From a checkpoint of a small mixture-of-experts model trained on Wikipedia: 64 experts in each of 9 layers, 4 picks a token.
Below are experts of layer 6 (counted from 0) of a mixture-of-experts language model. Rows are named router (the router's row for the expert) and show model dimensions 0-79. Each number is 128 + 24 x the weight over its row's rms, rounded and kept within 0 to 255. Numbers have three digits each.
After each expert's rows: "comes before" lists some tokens at least twice as common just after its tokens as in all text. This comes from a sample of Wikipedia text that the model never trained on. Tokens count by the router's weight.

# expert 50
router:098132150132126131151149115140137146131095161104111115180103110141146084141088159139114177151090125123094126148152118143119173094099173112117131145110099104165145126119166103097124091123118141126150135104090158088120185073118138095113121139
comes before: " ", " the", " W", " \"", " other", " L"

# expert 13
router:151087126166151133193189132171095129159127168119118148119156128135147119104104128101139113100124112142108131108092176151129091110117120098114132124115126083129073116112113148173090177133155101177123128189080131122096147167175132141133099126
comes before: ",", " (", "'", " was", " and", " de"

# expert 7
router:122162129111131114104169141085113115146123110113178111134122130116110152140097158133141106182143102130143156116156146118157161098133150144166168173161145141142109098084104116135120144103128133136109098139167090129150111124135083149130107131
comes before: "0", " |", "1", "3", "5", "2"

# expert 15
router:158186082160131126170122138121164196100145108137129124168113112121159129120114125107086143090119138102097107154119142120136087128124128130130149143164103105147112145153095146109126150159124125126136150081165101112143133100079144101099151107
comes before: "\n", "==", " The", "The", "===", "In"

# expert 51
router:098118146098109126126114126117107117111139093165118111113130145140140126116162147073143127135106091112105114164151122144112169150141094158139165135089108100114138121129118131115132134107116126112118135112111151136132127124142103144106175090
comes before: " of", " |", ",", "–", ".", ")"

# expert 0
router:159130112162101152153134130108138160130152086143107093115133150121166084135148135113096107080116148115131103166143121077112084078134107172079122109125097114129087176146144113142142150170136132145161124117114157112133123133127155162157149168
comes before: "\n", " first", " same", " United", " end", " National"

# expert 26
router:114087089104174114110103125106102110127146087162098095078130132132132113143108126084104162148132146083122135108140164122092139130121151171106121109159138125147112081170089161155139151129129144122138100128121152144125111123107110127092134131
comes before: " of", ",", ".", " in", " and", " for"

# expert 31
router:105140143090130110127146107155135148115150160113134144122102108139110187094153145132117159133117122094144088142128140154156132153120113078087120083116120129117134114134147110137133100180114145158152115106132125103102112113143143122140131104
comes before: " the", "\"", " to", " be", " a", "s"

# expert 44
router:186178104139153105118098127104131152145114124146148161158147152121118102105148106096095129081122145082114127114102128137115113096148140114115134111118102127150146166120139140126125075137130129093134168188124148160078116137056153138129170122
comes before: " the", " a", " to", " their", "ly", " his"

# expert 16
router:118067074147133163166183111129125147087130162087098110123093127091116089129162131124152086154140159155137148139126129135164099136142139132106131120103151153114125173103164079149090092102122122148138134122113149144122112127115148090127117179
comes before: " ", " a", " \"", " to", " the", " in"

# expert 54
router:121105145147140107132107127141119120128132104123139085126091122167117157167122097137130171145184157095138118127084164160117153165186117139104091177129128131129128097113103089088132075107152109102163144159126099149115131088117140148175139153
comes before: " |", ".", "0", "°", "%", "″"

# expert 11
router:094153112081094107155149107148157097125138114142126154167182101135091139155144120162122121146116098113169131157104116091082159151154118127135138097141084134150103123105140120104113072137140114104175091140145107073129143147124164112130142138
comes before: " |", " (", ";", ")", "W", "E"

# expert 8
router:117155152142123154106159100138176100135094110111153131095143144125111177153168110143140157152128158139147165082086121100157138142137119132120127150137145144096158093135144089125130164112137131097084087144147101112117110141150136099152120126
comes before: "0", "9", "5", "6", "8", "2"

# expert 28
router:055148106121150161138086115110156145137139119115104107122115143137119164086137121172135106148092164154126146099115089094142132175152137145134152141112115145119143139148148092094124129119143146148131122142109076124135076116095160136117083152
comes before: ":", " |", "\n", "==", "|", " by"

# expert 14
router:154113106091174117111156142110110101090084133097084139134115143126114120121123134113113128090103122154141141071105145142145064115155123104089144113142107114147103144135163137130092131153149120136133166120118084118136141164140116133115128108
comes before: " the", " a", " his", " an", " her", " its"

# expert 34
router:082113116106143144115132134107107132122145139136070133137145155092153109167117079159137145152150137070131101117122150125107110140108139129144144158122135075155108095137104124150088163110113114123129148113140144113102119119145099090117168158
comes before: " ", " of", ".", " in", ",", " to"

# expert 62
router:163141148140126162136143144150158100150123166140140120151136145145089089129147124128150139122085143119176160150164134141107145114134135127120156110090153162176129120144114114099151156110106125078140111167101140134101118120142146118145101086
comes before: "\n", "-", " \"", "s", ":", " by"

# expert 25
router:088109130090086099120093151151124100122156111125098101130139163116158091134145076140119129108152106105133109151130153108133090099141094114171113093147123123144091155107100150142099135142181134106110096120138141158113091111120140120132130093
comes before: " of", ".", ",", " and", " in", " to"

# expert 40
router:124080116133153121138159096103125150101075135105148109157119101117165129116084079089114155160134096171140127136122141166143131082139149173083110147139149124161141169102165108111152128088155154104153141083150164123121130127156151148146113096
comes before: " ", "\n", " —", " A", " —;", " M"

# expert 55
router:132149127104085120129144156104097110118140146158128162129106144141168181072154132137139131129155145107144167105097087179160085125180118151125113087088121161119151149118141109113134156124164121105075153073149178085144110144131117123132128101
comes before: " the", " ", " a", " his", " their", " an"

# expert 45
router:127165141167139162100119132129147166127093177119115116129154090130154104130125123129136164149105130124125143114103102120117133122138064147177095161099073137126142076137147121150117118153150124116158155117135114117121172171154106095109123119
comes before: "9", "0", "8", "1", "7", "2"

# expert 3
router:086100146128119101113125125138102109127167123089098095122176155130124114089171124094124166109107141132112105119151080136191097118112124119128161121106137120146109130108117143144128173103131120116090126121143152162106121155122074144177080150
comes before: ",", " |", " (", " and", "'", "\""

# expert 58
router:135110125085115137108108137118117124161144146137178102136130121116137142114133113106118121158139159093146103150125143128110118128124120127133114129146136147120112160129166085098102127138083134103124126090113090144159115108094121144110118117
comes before: " of", ",", ".", " in", " and", " are"

# expert 37
router:136137175104125149145095121124137143158137174140126129135121126133093122140117130131143114113108104127114146161142101110159161138088158134125128144129112127132101152178145136098106095184098124115162136092128081086153095107083111147107133087
comes before: "\n", " The", " In", " He", " It", " This"

# expert 6
router:131108119134103148107125079137115090094148115107143152143154106094129150145118140149113146117092119123168139126162137110096154119132109134134163093159120119127158148088085137164149114105162124138116149170125111117146099153122111144098117113
comes before: "1", "2", "3", "4", " ", "5"

# expert 61
router:159080122121095157155133104126115091121107137170114131118136104098120187127108136102112094160083094136137114062173123078117152156117092150157142110129108113119123135114128143184150150158100134152111122119166148144134123098090136120119122108
comes before: "1", "2", "3", "4", "5", "6"

# expert 52
router:124097169084111150143153134179096168168129112143149148121150075125156127162126144136144127091116131096127144112123164136096134106131138144141134159112155085157141201143090120119102129143140131137102129131129121110118164111153118127083136099
comes before: " the", " he", " and", " a", " which", " but"

# expert 27
router:107116160086076129121150137134126143143114090131107152104146070116113120146076094109112150089112094138126138116127140117112152127122160127111129126151131084128130160157148138138165131101166147116114103115132102147083153114149152117125160153
comes before: " ", " and", " the", " which", " a", " but"

# expert 20
router:174105110128167124124104171093080115134106105144158123108105113141157106182135133148078111100145122120137115127182159160146142119121102152151094134161108132093154109172167092115142111148097130126138084173101150155132122180104125112089171114
comes before: "9", "8", "7", "0", "1", "6"

# expert 30
router:081146162146163083106153138128097097124156175130144105102112103140123156117102121126117154172168130097126101125087170165138123111178105120125105129153140121141168112134120091113129167101095108109118145134138122144116135075140136129111103136
comes before: "0", "1", "7", " |", "8", "2"

# expert 53
router:104089091116174129138153123123140135124115123145074170137156094171111143135103122105133105121108146165142121112132124131117108145123119098093165129150133135131094130127141174092122134104149118129120129116118139138157115135147143133164099120
comes before: "\n", " |", "s", ")", " (", " He"

# expert 24
router:115097099105099105140107106154153123142105139148089111135092106088097138128135099099133076107100104136122114151141127148111109143128102113095170165091133154124101096121081143155115100130115143111099123158120143147107094136116147091124113135
comes before: ",", " |", ".", ")", "–", " ("

# expert 29
router:105135117145131119098149131113102162155137129086142132176164148112090144135151138134148159102162087136106172151085105162123103133124142160104119158103152087145146107141125103101133137121142138138100129122131121181150145101140093177135130168
comes before: " |", "0", "–", ";", ")", " /"

# expert 18
router:160168090100109092089135141093153132098108141188118170174107081133121134122150159088130125105102116159112130111097094106123122175121132125133120114143116146120149120142131153132126127102148111166133131129124102074120125144117124115130132151
comes before: "|", "-", "\n", "==", "The", "==="

# expert 1
router:058097112172115156117168126127138143109137119105106107118124140117111110143143149103129088144129076162085089139132088154147137102128180111114153160124117086134124157108159149103107145104157154148130157131142134190111155124144117153129136158
comes before: " ", " L", " W", " —", " A", " R"

# expert 21
router:148150141138156124076115101131096180105100119142118130107100135115164094130156175107154121114082115165125123154091110131148132148138111115082148118141131090120112096121118153154149094138143131137096126147117137113136133154112125096085092100
comes before: "1", "2", "-", "s", "S", " Born"

# expert 43
router:115109114105136112149123134115191130072146142136103103086123151169182136121149164109176117160106154147143137137155117122134144144129152151154117110169127124151136118109122101137140160126086113137081112135151147113110164176132107135130104095
comes before: "ing", "s", "-", " of", "ed", "="